From a checkpoint of a small mixture-of-experts model trained on Wikipedia.
Size: 12 layers, width 384, vocabulary 8749.
Experts: 24 experts in each of 11 layers, 128 clamped SwiGLU neurons an expert, a softmax router, a shared expert of 128 neurons.
Training: a variant of Adam for the experts, 378M tokens, 5764 steps.
Below are experts of layer 6 (counted from 0) of a mixture-of-experts language model. Rows are named router (the router's row for the expert), down (a neuron's output weights, with its number) and show model dimensions 0-63. Each number is 128 + 24 x the weight over its row's rms, rounded and kept within 0 to 255. Numbers have three digits each.
Before each expert's rows: a language model's description of what the expert responds to; "raises" lists some tokens whose logits its average output raises strongly, later layers aside. This comes from a sample of Wikipedia text that the model never trained on.

# expert 0
Line breaks, sentence ends
raises: "\n", "The", "-"
router:118127111160112123180063169113154109120110128144123162174148110089119120128137187120129123133133144102114119090122088158167145127148137146102084105121145128122126161152110102155110151125117134
down0:157106154144119128141129142127118135137138143137108129109125105122094153129102137114131112146141179149134158139115166114112135123136156120128104141131092135107152117056075086132166133112158142
down1:104126131129132170123128138129122124133101133105100158080138117139129104127161136101138149100100139131080138118119127100082114121141136139163078155117115140150112142150119166123094121125120140
down2:099131139132149089174150122125114152136124151124137170165163126110166117086117146088177125133129117140130130076101124113155146111134115129124173143131115092152128121156126161111174078106166090
down3:132152126123111075119129130087114140132154118149146120129122133096106132138146167150143145104125110120147179139121182135109171157125148141118129147140125129114171119082136105134119156161135121
down4:170120142102092091142116118097137135128139115143128138118136121128145136120140125136156111121158126161109102120122132139142109134117089124149132125092144143087149136137142116101130116119146151
down5:142108080130134165120114119101165119120129108118154110133120138084120134081107163142113103094155126119114124137156089121102133123128139145118083131123132135133124133156070118109112151149095122
down6:112144123150162151151111202141136095153104114088100142134159141136109140109116113102081096153114145097128154134104169141148142177195201138102085129119128132168124091089132126137120145128112105
down7:126162156136113153119098147132108127153133088139128093133126081147157139109145177108140148133110113147151118094170170109153122136116190124138148134154119155110083131136087160147127094130088083
down8:142144138129160122115117200121158113146181096107157149133119100107113093128108133133104082146141147094118111130133172140165128125173116168158102110092105113121141096143133138134135130132136106
down9:149131126092153103135146110087123093141147136156144122138124107112105069178132135175141147125126128088127143108055168113103136101143106133098151115158154133092159102125120112152127158135135138
down10:146137204147110145109132141142146115172118126109138126122134116091134147116130161126155147124126145138098126173150081124098099101123138138119116112088126133131144117110126134160158136121138139
down11:121135099115152138158145175108113123123165159134115117116112147118135112131107112117167104130083148097134162135146104142150118127116090140149161137131130127106128091143134144141163116099153111
down12:132082103124118140179165160132117093125142124113171116090082103150144139177126145114127126162104171115101104132125134123148171139178180118128096128137143116117140121126120124177082150139145142
down13:131156124071128125147165081130157158134149136117122129111103187150174114131134166169098174115134115103144124100096097147097112158122124145105109135150131103128192113128141155133149125160136146
down14:114166161100129146190125135125089098136158119138085155156137136126161119120126133112137123149120124138120089133141130157133093147107105168109132148101100126149086138148106150143118122199128131
down15:153143155091130102129110130141163119125118130131121131127110152136168138153143117134113148108126101132151142138132181144117135170120140127116154135134110140132131160121126134151126124169110114
down16:188152144105102129109156131126092124123108167142140139083126170143160123120098169143100129156110116139115120126120171129108089126113154112125124151103118107111159147132114124124128130134154078
down17:138133138170103151125131164168127132138150167133138117090114113165169131114137121139159124131130129107132130121189089129157165110140133104151146137105159150177115112140117119143143108134133134
down18:116144124159110163118174130123113132139150128115092101133107101121088104099101177126123136098113121113156147127142131147113157146098135109135160125109142091158127132104102135116113135142143135
down19:170138125090091143142145146125154109152112138131142115139146145165139108137148149153130150156106103130146131107119133105116121119122084146122134161150093115141153115129127110130083163124143133
down20:096114088116142090137124140128119152152101124119143145160163084111125130114141125127135157124127130091131122126142090132165130181163158130135130160122079132112135106156121106132144134147084173
down21:166098135121163096115144086122110123108186169114186165127129153124160102145132080146101148137131111134115130120154161117103074105108080134062149132114159147107136166179157084115147121174125130
down22:128148126075143103110143113079127099108113103172158129127128151136123114153115142147110167149115168105154123138127113112109122148115083135112165093145143139091148118112158120095129179121120133
down23:089122126130188138166125147111146109083088143097139119133147096112169112116158086097160131148131120156105080087123123150138105145123111113102115148136086121144105118144129126136160149137161119
down24:162133098142064150104091137131167144095177146125114151147134129154096169134078137099129179090162176130089155171135169108135095141139113106141138078150130161167123141133137098135115157146131152
down25:107115110186169122045106147133134140114097105149101166101098149096087137131123125129102072108113119134133140142114092106130130118104127133107128119140186137107167121125193107127136151098118149
down26:144104117141122138134100139130128118110104128136095180101109098115110138058106091109143069123159151141138157111105107087089158188166161147109090131138143134111108184090160094107154110105118138
down27:120174143116147165152135069129117123096104098098091112148134105102117146120125092110140102127150140154162103129052113149105138077121083110142163111099168155079138157108165134144117135112128119
down28:089144129115120142154140151181103140146148137141111115160144091138129099141121150119122145101114144110138126147119120112137141127144166113144094104113138119143119134101159154141133099085104068
down29:123124130133133145142123198141106147135159161120124117134131146138157147110093112128140075112143157147108116113142092135163167106100109135117103123134160114111145092105137132106164125093133129
down30:137166091098155166116119165138102129149160151106160104119136126119154137096153127149108160138115127141145161117098155100138144155184116156119104128144127109130124112126118087137125177137111125
down31:107096110109096125116147114096124121169140176147135113142156124092086139132094139179144125114163118088109146096144107112138187059136130175177101130099139101122162125106115132124131149149133180
down32:085123102125144110157132114142121146123133139110182081131118129099159168136127157150130147136145167136156123122125160104139163125086100129069133148133118070122138135155135100105143152143097188
down33:119127143151098140133147218154108131137141140116132121098123155142162091126117116138117100136110148149130123129151107137180165088106120140127102119120150123163121090132123157124140132105157131
down34:122076122113115156106135105130098149140125109152155111113156147127121091097138100159114110129088161124119104139160117098128096075138185127129129133106174150125125130081119114140118119163126178
down35:163104141100181145175147094172143138170131144147144128145116146116177137166117141138111142112120107139143076113143157148087120101127115117128147113113146133124162121168155136167148165163111104
down36:124162093154135175127122138088159138110162116091167140147102096114137114079138107113158112114147178147089116103147096120149143096157133165114119114137162125154106126135146105142144152158121132
down37:178169121197104156134170120133127102125104101092136130137123137125106141125119110148125128133115125081124085156123108126129142121118144175168159158166120147156145128094113101133099165115139164
down38:142128111098134091156169079132135122166097128116131116132165196138127101171135149134092186123117112142122123120157164189140122110133094101138181168146109139116183127152123128141124145190141134
down39:122141112134123078147107154131148113157131159105104156147140106142104118160093092099140163103165166189097145150095144164103079126112114132146106149134146127119137114087185141164115177137113144
down40:097127156189099166136138217156137140145130152123152138114142150160137151119139120131097097098132161125150127145147092170150144109123157103112074090137138126160142094124133165185130129130155114
down41:136150162143125129136116127110139153135200120140114152139120105115128110124105145116121153082096160089134139150134148150139125144152138158157116122149115132081098159113144115163134155155124102
down42:091120117148192118128092122124104151157101140107100165140116090087077154125141130119124127143128117097140139134166108133125149155190148150168152141126144144167105135114146129145140105126082131
down43:102130121142164164106098128113139120127113114147103134184156105107150105157175142103112114088094160097151120135121091141166138118144144115128107139130091159128112128138138110126132159133100096
down44:112124124151145117128085159144148121079135130163120168148125133120139124122117070134134063116167125107149172132110150127109137102155122156100047089149146134117110170098154121119159147084115111
down45:136124108138119109149114163173144121099141114082114174088125075135136137144137166112088136122155155160163140090101124186121168157111115148142099110117105121137086084140159146095160101114182125
down46:111135126191112155132138220173107134147153122107119150086129090156122138119102137111123116108138179136140129137157081129144148114152152122147120131117135118158121093122145145163145114109181125
down47:145116096084161094098122080136149121128097176136159092175149159121124132152141128135071144121119157131121121105121145156123159116144148131120120159148118135102163149125152143099123156103092148
down48:118133131113129100088169099130105204119160121149166118130146131172109144111121108155070171134156127156118092116112136149118139138123153154126083141115105142120138106098125143141129135123150120
down49:143096108100102154171113143136151101129163127126125190127159126106134094159099109104134131115181144109115085171110147122069112140126134143121093105124107149122105154122118140104137145157143138
down50:102153140149120137116167116141136117111121133130114140096123143131069100158113132105113157146110135124160116159169120169126115169144154076126107120110086099132114161143123144142131163207118091
down51:122133166206120142089131108131174118088131119135100096075090161145107136136115134092149119115134146165149134148106166141111191121109196120128166162133143130134144109093108108110141111093137111
down52:150143116120122144135167113128130126122116092065151114137130063143163135127129106112154150150090161162118127153097079121193173141109118155138088129119167096126117141160066129118143107131151146
down53:143097108132105145145079112120100125122152091123138123145154156148133108166121085142155131111135144127075119133135146135110120153160122130157134093077163134124149147107118114158107100179124111
down54:112129173158120108118125131118141133090150101139114183108114113117156134108113135130125095105133114092105124109151149098138133178119162089122083125140164123148144159123151072152122095111122098
down55:106155131136110110120167087159157156138103125162079112110116120142164104174137154134116162129167119096166129106087116143104129099102111142141168161111103158125133153101163139192139134141100136
down56:137089117095110149125150152111123142148123121171144098122154123122132130125117101115129111099173133118127144145096088078119094135120086087162116117127146101111167113142126143154144122106160130
down57:127093126107129165132123120146118107125128139136157114137103147168126096168155128128103136129137171130109147139114161144138166137129179114112131112124161098147166123129133147199100136149132137
down58:092182108104145101106104125128133172122154163134117127145116130116153102114113107144119122132139119117209151118147168100115172168098149137090135128156153100152144110126152108091133104153100182
down59:085167136170152131133113165120106139121149111139120130157145128122137155065126089124152070101142133113118154084114086110123170182148137144107115123109090119173127132092150141113141133098137112
down60:114105132107152118144115102123110147136131207137113159163135163109154125104129144148148181093094125133152115090143136132135149121144073123123135173117127131104178102160144107122159140154091134
down61:101101123157106148135147173155164136138142127112128096114135123159154181115104114121077108143129159132114155142158146123169140132108133118132100117118142153127119116097129147105132134123131107
down62:133160114081100104093160113108088137120132110122128118152152145175147143147146136149151116097160122099154140130161139108125142149081160106117122142105126121174129120141159127121125075160095163
down63:131141129158172134123134156148182144153104151123136140141156116123074106129124100143109125160139133135151151148111138112117144092102122158135105093101103103130110125122155153129132130110145168
down64:140144118138157116152115126139096085125134088153079114160172077130084148089118122107173075128114161133160096150127104099157115136173158106150175138090130138121108151120100135151103095125149130
down65:110117185095153141128088176130105128144154086123164159151115113093180115120143080136061082115126121129156141152150118076120118116115129125178094123126108145138173092119094136116125155149132106

# expert 22
Technical data fields
raises: " he", " by", " as", "an"
router:146116103118131084135115109072153117135143146138166126115136114133174118147158149119158188134094071111167125119129141097112105103157141146125108105163173120115137081122134117077138109115161131
down0:109125168127178133140117179151154106088144177129096102124156127127151107146088129116096093149140143098137125113097128116121117177156175122134138122138117133095081132142134138102155157120086118
down1:188119125117143148137149157092134140140128122131131156156142103116138067101094141118140143101121132168166107101113159104103084152094137112129056132124152108135128142143090125153156120137163121
down2:116103133116143096134100194119151120109165149115141142123140156171119116123138139153111111085139101114085095143110151172121150078143114161138144115171115115126140143140130126101140166128157136
down3:106094177114102127136114132134105135123119099104148159133126173164123147160139116151133121103144130107082099157124153140128115124156114130082088111105138136132179141106077151105112142184188138
down4:154117136150117096112147147140111108126179096142155125135146100135133150140133143131087092133105134171152142111150167171132123118086159180106132131125118144085106137141124106128130119121139109
down5:111130073151113089181104125126150103129161097107142091116105144139090117122099068131111130136138085126137167129134132143129128120133109173142149121160091102120118141118102137121150126112117106
down6:165124171092095133116124154102116140114085151137133130081085135099119155125113139082140104094133085157122127117108184138093106167129109159112098136157146132145101122120144182137117133100134113
down7:116136143104075152139147109117136136110122095130144116086116100105124132137134146086111130144130122107120140148144110183133124144118131143128160151138136140132114131125138120128130163114117120
down8:093168171144140148141095071156102108100094123121131134121149137137107088158117136124104122147141163118153136157096115176125091083145072067203157128135112136159136154073164119143105106131116128
down9:153140098143135175148133104122137134136124105104136148172133138161118124131146117150137158082099128148150133135139109121153124123125111157129129149096164150159161145131142126103075139120126079
down10:125073126130152109153121133109145100103095111150129108147133142077114189175115136135121090135155153058107137105101105153089133115126102154083108127070119143123100125091094173143140109149147109
down11:174132126178134117127144119143175133133164140104114100076120140107146131117093133119110123128112131124115111128105123110121145116124121155151107101157128112121129180145103123119142139151105156
down12:152158174105106166100166118121153153172152133124136128155100145127131134104095140077114119157153081148185157123160090141131110129114122100160137145091135156143173115113136122119115076149147114
down13:101110124092149133127090141191096179106126110113077113089106113154191122079173082138114109123142154133142160132155101117089114161125103134145121105131104107126142160121103149141163129143126145
down14:105113150143121130137101154154115145086070161116100171097089076132126131137158107140129103119123121158131129158126115112140137103133108143112129134115152128126127146096127165136123126138115088
down15:141160116135130130125110163092098135134155135125124085145136140141105122155104122166111146157150142133147111104118135166112140169147155125120137170125085102110090143124130140077144094112098137
down16:107164129142155156099099137146112144102152105149114123128117157131111124178103097129161159126117129150105135132118119145088097132107133131153130118101127119154155108126127141104149136131132131
down17:117145135138101116131125108116091132138104090128114118109100096146122135081150100132131130137130111126176150115155132114111149172137082111151123111131148150166146152118154140090091150101110152
down18:091141177108106124134132121184146084098096064143150163139114134129148136188148112136183116156140129099116117134136103172112127117116121121108148138113101178151161104142112156169104128142107108
down19:114123144134193123117146111141129110147159139150089160106131182128169139112143131169094144141131145126133130124138143137112122088143128140128069089136163137149118116140103148139105130115115089
down20:095077071065170080105152109149113136114138069106131171134125138106152089107110107097116077120104141110130122131105135136126115162115114106129123125166129118090112116145100128152191103142108102
down21:116105123146133099151114150148166153097173130132124125074123172146124138163153150113161151118143146095133111150134088114133180130100077128126136156078095124100097078141134091099103149108121145
down22:137103123172143141119120167156132127105173115139120137133093077138129122129120160140149095176130133128123090100134088143122168109078090166130122113141150122160124086152106111102162160123086163
down23:131112150140101124180129092119145097127122149116081127093133129103108150124134137110102161136119152186136175125081079130154156134133172094104117136160159119139138178162133137106105129113108088
down24:111101099183145130160124141106108140067146127123163134057121115054141142132138118114118100107133154141096103128106126118139119145136137120104125180147078110126151115161150118134144127108100144
down25:101150119118136156117124141153140116143129132103114116104148169100175144104112149138125134149127131120115099115165118084119101150129115173129170111152156115107124151148099148102118116160141129
down26:120124104150164205106096182171093129108127137205157115145100155098156171123127163153124090153147149139103140109138129123149101126148139142135119124130168142109107106157106170123153162079110142
down27:123159133124145123059129124106108146184154132114120170115134116106116155143123137135122132101123119121141131146183139100113106103087146140110092132136120165133096129118145130150119124157130172
down28:115193122143126163123079182156115118122160169141097099121129092123145107150105098115126097106102125134107126150118092103105101072116119119136104104171112125139154133168113107095126153164111145
down29:099134154106113145127091165136050106140142096125086134109104096146131118181145099103131085178169160148091107148122123127127114109157152137135109135200141096133183144124124137173087074145164144
down30:120116111153118113102133139112114131118101130182124153139136167188116125091095128158121161097118150134114132129113167134120138123147081114099101130118088154121101141116133174157097105113164139
down31:117131116159128128110176102167095147092166131147168102129122144114142150104125121193164130131174113110109131110151154141134111108149127156092097148090152121128097132181121060133117093156133202
down32:141136155116119130113112167141116119109108137121091145100128118153103089100094144131126118106166132153164109103056078133107129155163144104132118139134145086142118131130148124114138116104127140
down33:171131200148157106198104121133153110106144088082141143158101119148116105099112204139097098124152107130142113111136178130157093106106163181114156081144108152106092110167145098129096130153164132
down34:088128126168172202112118110118092089145177117129096089153144109125109115094114100133127136122148125108084135146167108119085137134116113119133163116080084136138134128122154107161119084145125176
down35:095135144131130117160109178155147117141142125074164108116132143154170141100179122094140124119099130115117156100143133077147147123102146116113089115147121109152141135142102085131109143155106139
down36:116124150145086113133127102132134106110133193146109122111104178127112097121114117095106089162143124102105094134101136121119162147186121141122115157158109117105090126117150149101136132133161094
down37:111108153127159154155108128164148120151072108120144125101146084123082129119156076096174087155143128190106133136116098114090096130120125138144125101168138113115109139138114144122138126131156130
down38:124125148104130130147146143160146133127128123146155140143131119111138153109182139158119072052154134118100129161109159094122152100089185153132101142126121121161124129081127173122104120155150123
down39:163174120156113124152132055123080177128133119129135141110091108116095095159093107147163104120060090126099125176146135161158161104120095148121114114164145147112139112077130132150103113124138094
down40:112121159141163124207111085137154130151126086114133126123114146133118086153131146133110104084142131132130100160110123143129092138100113135117148113152123085116121113113171159138129139121131118
down41:173085161164086108166062120151133100099116145104109141115128149111134093116126140172154127114140147109136157159119127156150124167147102144119137156148115131117104146135143114157172124108136117
down42:142114120104173102148117127117159119096137149105134125115170079101091114117114153097112094103105168111097092166145124102135079135056106161144148145132069131095095144154116092137143151145114141
down43:153109169132095129184124174145148132111161164115144150122112125121118146167103147169140124100132144131167113124112105107098108102102120125132106090123122116133146174124128156128123081116130136
down44:185151114163116117146176145095115096103111109134096123121127095142152093099129127115137123120106139110153160124101111072136113112151165188100153117161124122127109143127098107159113163111116131
down45:173106118172133175099125075119159111143101123132119170127118126140143094146124117173104166069115097128154148165094132130115091155129120093118129100140140136172149135141165126149125096148160132
down46:180164111134167140150159129119172114153151138143134156107163162149097136129152125139137133133112125143132113183128112095104116141135130094102072144116145114158132122140142124113108135162093113
down47:152152179112111173118148106125116090128089139187143130148153152123150171130098100095101159105100125128135152166180148195112167107118130136101118158174108118142089101130125111144107108161137164
down48:111155164141100167157126117168120083134121117116110092118150127129146109144135089165124124124057140130122136158134133122142127133131131089138142089153125114128114108125119082124132148140118142
down49:122100155148102111127119124109101114132145141100123090109112126158140166110129113138142126125114136125160149178102163115131122152091107076145127090092100137143109141123142145100141146159147105
down50:103088145129083144120135163139134126167124076146107113097131171089153103083145118102154089121117145127122087141149114099153134154167179139084084142098116100147095148136106134125155086119113118
down51:115144120115106165153095130124112100151088129151150145130156145105106118155145098117109111071138100097130147143144155138125167160145151152095148085163127119137123085053143164136127122136124119
down52:123121111107117159111155123087099139108127175088161124146177179113163131105106120138127114101063106142081127123095152075120159102094128120119099111122122081121143141108114092143104078173126137
down53:158131145128200138151134130161106139096129108139112112129130119128168112134124115117136127117090176157132095150155138115127115107136113175151127117152146146123134143136103105127170162165149116
down54:165119120099117144122114151076120116162122141124124142201113093181126096127130129134124152094151133129099159134175135119109079150110145155148123076124117122118104113107109117145169129099120181
down55:132131155111082134143150144145131163165106137118177132127108121111129146138096107096132105081147123110115128103134099140103153121151160140129127132159106085161154107117128145163097128090130081
down56:176101139147135123132134116119116138152152152099110150122082131134083104154083142090132113132151136133126094170118167122107157111112126132123096165072120138117141155133108124150138097126151083
down57:117121165142098116126124129118150142119179138178128127147132129111109128123133132149152110135121109132118141147136141128124124136128158132155117121073149147141087164139171181207124071174118130
down58:120091111104140097163131142120129134117162137098133141153123200140162130134143124133142114138160170137157112120137129085181147112110148113093078125149141097083093157137130132142152164131135141
down59:110138119142127143087148155135116158157085157133122144095073104141093121089116078131137126092093161115110137132108157104112178151150095093129089125136123100125123145107136135103085114159119146
down60:155109107118104139115137155130121141119134065143143141128094130077101092112123128111115136125158143137151130146125140154122117176063085131099135176106106117126142203123092148152212147113134133
down61:150154169135160112148139154196158107135151162169131120173129112112167138150131129117125088161127117103119168128103143133125150141108145141083067130124119150089129136166149139122131158103110143
down62:158118117174091127117144094165144118095136094105139136111102160081089118113126161119097104196159112086116111108166130108131136100120094168144158108123128091127092119138172097178097202108105108
down63:121131123106106095172106142134110124151130129088110134185106146104083141089162123136151144139124144122125135148089109122120118145138089097150140116134108104135079099131138136144099104160122185
down64:131120129195127113142137119131100167122159142131093163098128138109115087155121133111162141128089176118143150177116106126184109143145135092108141138112117113133079140104158136174098087147100079
down65:148112143109135091130096106133162107136149125121134117139135156139107097104165181127083149136115147102126086113154142153089167166084136128157134184128111136121152158185151117185135116125104129

# expert 21
Infobox values and punctuation
raises: " |", " \\", "\""
router:144145116135103154135122114145120079123138107128095124082123101135102105107104149133113128161118092131112090108140140072111147157075129103146157151094123144156144132119130107101128124105110153
down0:113124095111137151087116130095149147163152128101092141109124113099162139186102115121120149127116146128122126114118114166188141137173126119136089123139125137128131093134118153130164074119103131
down1:131141140165135163155152091122111148126125173110140138111107128193102125126096117152132135135157122144142137151139166131125153140115149145119170161117128114141141154138123139180119119131152145
down2:153159125087150189083128135084154124130123122160124090157098115107170133132109120143135121136122104121149118116130133181107099118168176128132134158105125165132093111124173154095128148142128123
down3:095147137086105136131122140068135140122100141139115152144129147094151171138130170128098112147110145108090120139141124131124110087125127167086094112149137125119123121137176138127142106090107151
down4:092124099122156111128139128087153159147135112133116121124103134114121079150167142096166141154147110110136155095145152100144127076142095129174124103151128100124113132113156113179149111111112117
down5:139070128150178088126134156154121129116130134140125143121136090074165124141135101128141154109131150115123133142105087112139201148142125132124070115167153129110173149143109109094147129099109143
down6:142146188129133124168075139108159090121103108153081084121121149162125146123172097119089083141102147133093151107100146118142109157110123133142168115120116156140133134142136138089063154076140148
down7:140115142101138151158120183125116144130149128102162163143099128126162108217178106138095173145101107140120106116108165127105155084108123135135171137153138120090139162184134151133141117143151119
down8:120152153126105133111113150126089122120139095139158133132144142120078105099097094091168127128145139125119154156113095146138069158112119181102133121094149166132144150135125118107107135130142178
down9:137116128116160087113124167091153105132145113128108120146080186102120127133111190120116134186095127138121121118152159152084123177138159145101116121112131117163132109152132118094151151129102122
down10:112156168104166154108084132135124094135155154114122180143114115121124112134113110109149131144096146110142127157128148101105111104123140147108114122110125133130125102103109115146126120108153148
down11:129133111081148130130156151124141131155176116134153138153103151176119142103135130166081123109121121154086080122129113110118150102104145130144094131138126076112152140171101093123102131110135114
down12:096116113136150084097100116142196183146158087113126150147124109126136139052127091174130149123136089131173146120121151118126130154146160149131162111114137129109110112165139157122101145125104142
down13:119120139141094137098123145150105119139109140122176129115113141150140101162128114097132141120134140140107140111138103093114117114136141144140123143153145147177126140129124154150152099089138125
down14:117122073148139121132144129093139138150095123131147137162173164094141126151172102163134157114139098114144157082145132135084132161108145121080123122112139113097131116183109108133124123204132134
down15:130129154117123145119149135120115100131086155142100067137171150166099096100112125104132100160104127125099107127130101141109134109151126126096142122134114097154152151122128118142160116127128111
down16:148152132159143156098115140148100104119124153146161104153140142065133164131120151113102156101149195125113132114132113153123108141114139111108142118094090130138141112153139153120127133101152133
down17:115123098111153126135108176136129139090108153113173174164136151155132126119145146118136122111178124156140103117145155145063168148107121115108117137116111079137142120090101148125143126136140164
down18:121096121165107111108148054088126144122118151078147132138182153176105121139134134114122120094109134124122160123119104159114119136136089096100144161136138138166154140152136132132158142157152116
down19:144142166099117121135124152111116121127150075135168095072138125083089114146135110135143135124141146101117111157092113103131137135141128146146112090117058131120136122108094121153141089098153148
down20:138086132174096169127087164145178110136132089133080134122154154103132146112158133136105112113093075129143135143113147154149157147160139071194172134133116091157111125106125121105126142116127106
down21:123098133164145143131139111116121126158113164130099125106152160072129153145153121150121095134153169143118096119106128136135092137128131161136126159098117122132101117127168117134171148125121122
down22:110123147099111125169112062078120105146106156121118110101105132118150132109144127082115119123164147147097150161143101151118121125154152130097114098146147124143121159124151153160145127110124121
down23:106095141075175146114161131119145108116154116115163158139141118092153115136125142067103142137101102144183126113146122126093065123121112112125135088156119167155099169117139157092096101141131140
down24:119114120164101139076130132166066100092153091133115168113144116124127120092129081106126146168090080139108151115169116156134139129134100086146095087152119123129110123141075150131143139159141098
down25:127132098131144126127110110124171122114090188129148122151163147127140146179175128128128127115167134116088140103125165101092149100145123121120095123121135127117120104160113160148141114178117116
down26:133099102117145137141132114131122102116173115146128165119125106085103114155119144102114138108155148123117090122122107112145134119122096154085073152139107125089118141127151122133125115127106107
down27:159131152121136151145120143133133115150147095131113170135169103099129122100152158091104116103131123152126098112113121153101111145120139135113101137175154101099118138129120115057111122158135107
down28:163089138094184131127155133130146098099087097132115162106149125067130110159125129123161142092147108145137122105117095118111110127118118097097134061121109112160132121142082100136131089126143089
down29:114137104079124096133081172113142137125149124119147148132139125175116144131132106131096138099134122130141111162129128154095154158178123151140121113136119062132119102136134143162111130179155122
down30:104129164130118176157113158139149101107117137116130173108144097060114127137122118154125128166083131174167117120065135141125157107155121126157163099165148158110105103166128185137090165134116109
down31:112166149097137141119132151093135083164120134141157132143131171114153110099144107162135119147154145158119125154154148121142089117154115137110077112105105150095124161124131139124142141110149089
down32:133116118127123154144153150153133107146073164161157130170154091164156123148089142088157175126107120090123126139090143114115139120153120143186109095104115145154131073160106154118132111107165095
down33:107103150127088108148167157114140124129132138113131079107166172180156101097128162137135122152140112126105084110160125112145146150114063120106165091103139135153127131124104063159099110148116102
down34:149127149127139134138113132111080136126151170151091164127133124112129132147137073120148100140150119135115126146139101090149105106118123098095105125132136153174147111124093161161134139120135119
down35:070148127149103138112111113152164152142102131132139140143106134117096113151123111129095110129157107121092118080083131138144128116114144180166126161145114140132176118112129143167148170071117137
down36:145143176180156103140095108114122097108113147104143142116092087147132162117130155135121094126179133149100128128163129167133148117139149133133164138094159093153147097123089082118154125134140145
down37:163149145130116140111117104116128133156115144129107146136128147181107140141162119116124138137084127101123133142089157089158164111125122150150135127135152132104108126173101126142105112135116108
down38:130082098093169135130161133126143166181143132135126134137117171135132137121123120172090124118100134149110077154085141085114141112127147123176086129135143105108135125160112135138131131120147131
down39:141135146109138130112076092133160133149122161113143152162153104111146138148130107129112062121133176135149141139114126124156138154165130127105107127128170095100158123114104123126138118200155152
down40:074158118144091111122123150164134129117136134149122118180168079138137115152095167183124134134105146122139147119138119157132162115128119144114117132117135104134154127112093131099135111119101137
down41:144180143156112118164097135140138132136172140135141093137095107096106122110110109162099099108090148106120162122134111126143097131164142134115097134102155132148116124118117112098124159119154127
down42:167089079105138194140198118104147150111129108139121105134081131165118127127139126096144089124118104078094144145137117139132120141174128137139130115148127132129147147164142116114143128125177145
down43:141165143148154113113143128106150110156120122148122125142159104115131157102110125112128180128168172112120157114115098077130133156099137151150106161132150148182148109125093156169129145123129157
down44:111134122141138132131144137115115131147139118128145134154095109102156097133093103126134097126049130151155150126122144165151121127113133109131125133142141119161141116141124069094122118169125102
down45:155132124138126155156178123092159162157113094122125070171128140197098136138140105107137152139096152114128142164097125122105112134136136082161148103136163134095114160127128165098086122120148095
down46:136117148119110174089117131124142136139177097134161142114065120099170091117130120130164115132110133144145129133116116123126116155113112114092092135154154161152102110128090141112149161154122180
down47:112130097140085092110158132120146171131115107144121090145119106189125115090149142152120148174124157123179130146117146124131083149115153087130132105097162152103128114138086108132087101126072150
down48:136159086112092134153166146128113151111097126126125130106161143124136126092113140107123144122090136132117106177160113110128145119122102108119143110093129088112129134140180124184109096136096107
down49:111129143146127082131106099150143125105132148131110098132128091139162100170113130068159150139119144162180136128162070149104166106127161094133120133150112136150120162141141112091149073123108129
down50:151108125130112151151151116106095120152121117155106105116094162093137152170094098157104106094149102119097137148166106159111163144160139117135159139137157121159169116144131123146136116152148137
down51:162099163123138140128161131133122153134124111092144159134157180154104113129134147077151109127130121074100087122140088111143122155136120124137138135091139125124133140084136144150171128116119158
down52:071114134099129103125154146107124146120107160123114103118145122192150137099140138143128135122159146142153149094133160146122170123125107125125132174120140100105079114116144139079140158150145149
down53:175141107137132111123152151135131142123136136098108138120130129107100086082136126137115151125108113180092100091183102120139132136110106167136144132133089135111116120132117107135142066167169135
down54:098170161167142105105110164124170162121109142114133166128146161116137144130110119119101123107085134125126119152180123107157134114109139051085119108151127160124075090145115130152098126118146117
down55:094131132164132104140091077129124126133144139139118104113088128086116114141149083155130080122169133125180120132116134129124137116130137131089142169144100135129114146100167113133137145151115139
down56:153105085150172124176095134077139138122085117079082113048125116174106143119121151150176143141129142132162108124106095179104124134131127137138116133140148131112132158119139069114135126121119115
down57:153122156135122148175122150143134120120142106133100141126110088133135163139100142139090102099126100135129104107106126139170166086134098163107127117127136120105137127134131166143105157163116119
down58:146081115125135101085140105117136128158155126174108104149137145159093109152117121151150154101108134129093148110135121115104143100130131115152114149103166109106130129135131101118167150122119120
down59:172112108115094120133135129112140104130077160124098111144129133161096141116146125098144136113113096105082125141137157128072176139157107131129122136136121119131112166118100118123097095153108139
down60:163075093150151100120105126134157113128121101107101096152122106255110098121150178140115133121135155112110085121114113105152090121102102125114140153167153133117129124156142106121137137141110154
down61:103114122142118147147113130137136137163151120125151150108133139120123132122118105118124129144114127120122136108117160099136144109140139123118140131122151086140111099160143152152072136119120150
down62:176119133117126139145130130134168126153106108111161114157131157138114108116170148162096148127095112111091137149108146141117143097129140139144153136149126135123157113129160127150132149091154100
down63:127139112168141132116126135115154159111119173106138135178137137098150134122139102122138106125142132121160158153176124098140154138118122115102141132141154114122125121151180125123095100152104159
down64:181141139124173159157105164077094138151109131150154129186150130140105089173163142137118145117103133122077136149079152106103128144101102132126156123144139101142137130147140133151136125139122126
down65:135138161136097135083082141116094112087129157115130146112115139040171104153123108173153099162162106111165101135127150137151156127139149126119105113075107136123093112121135085063137077155121141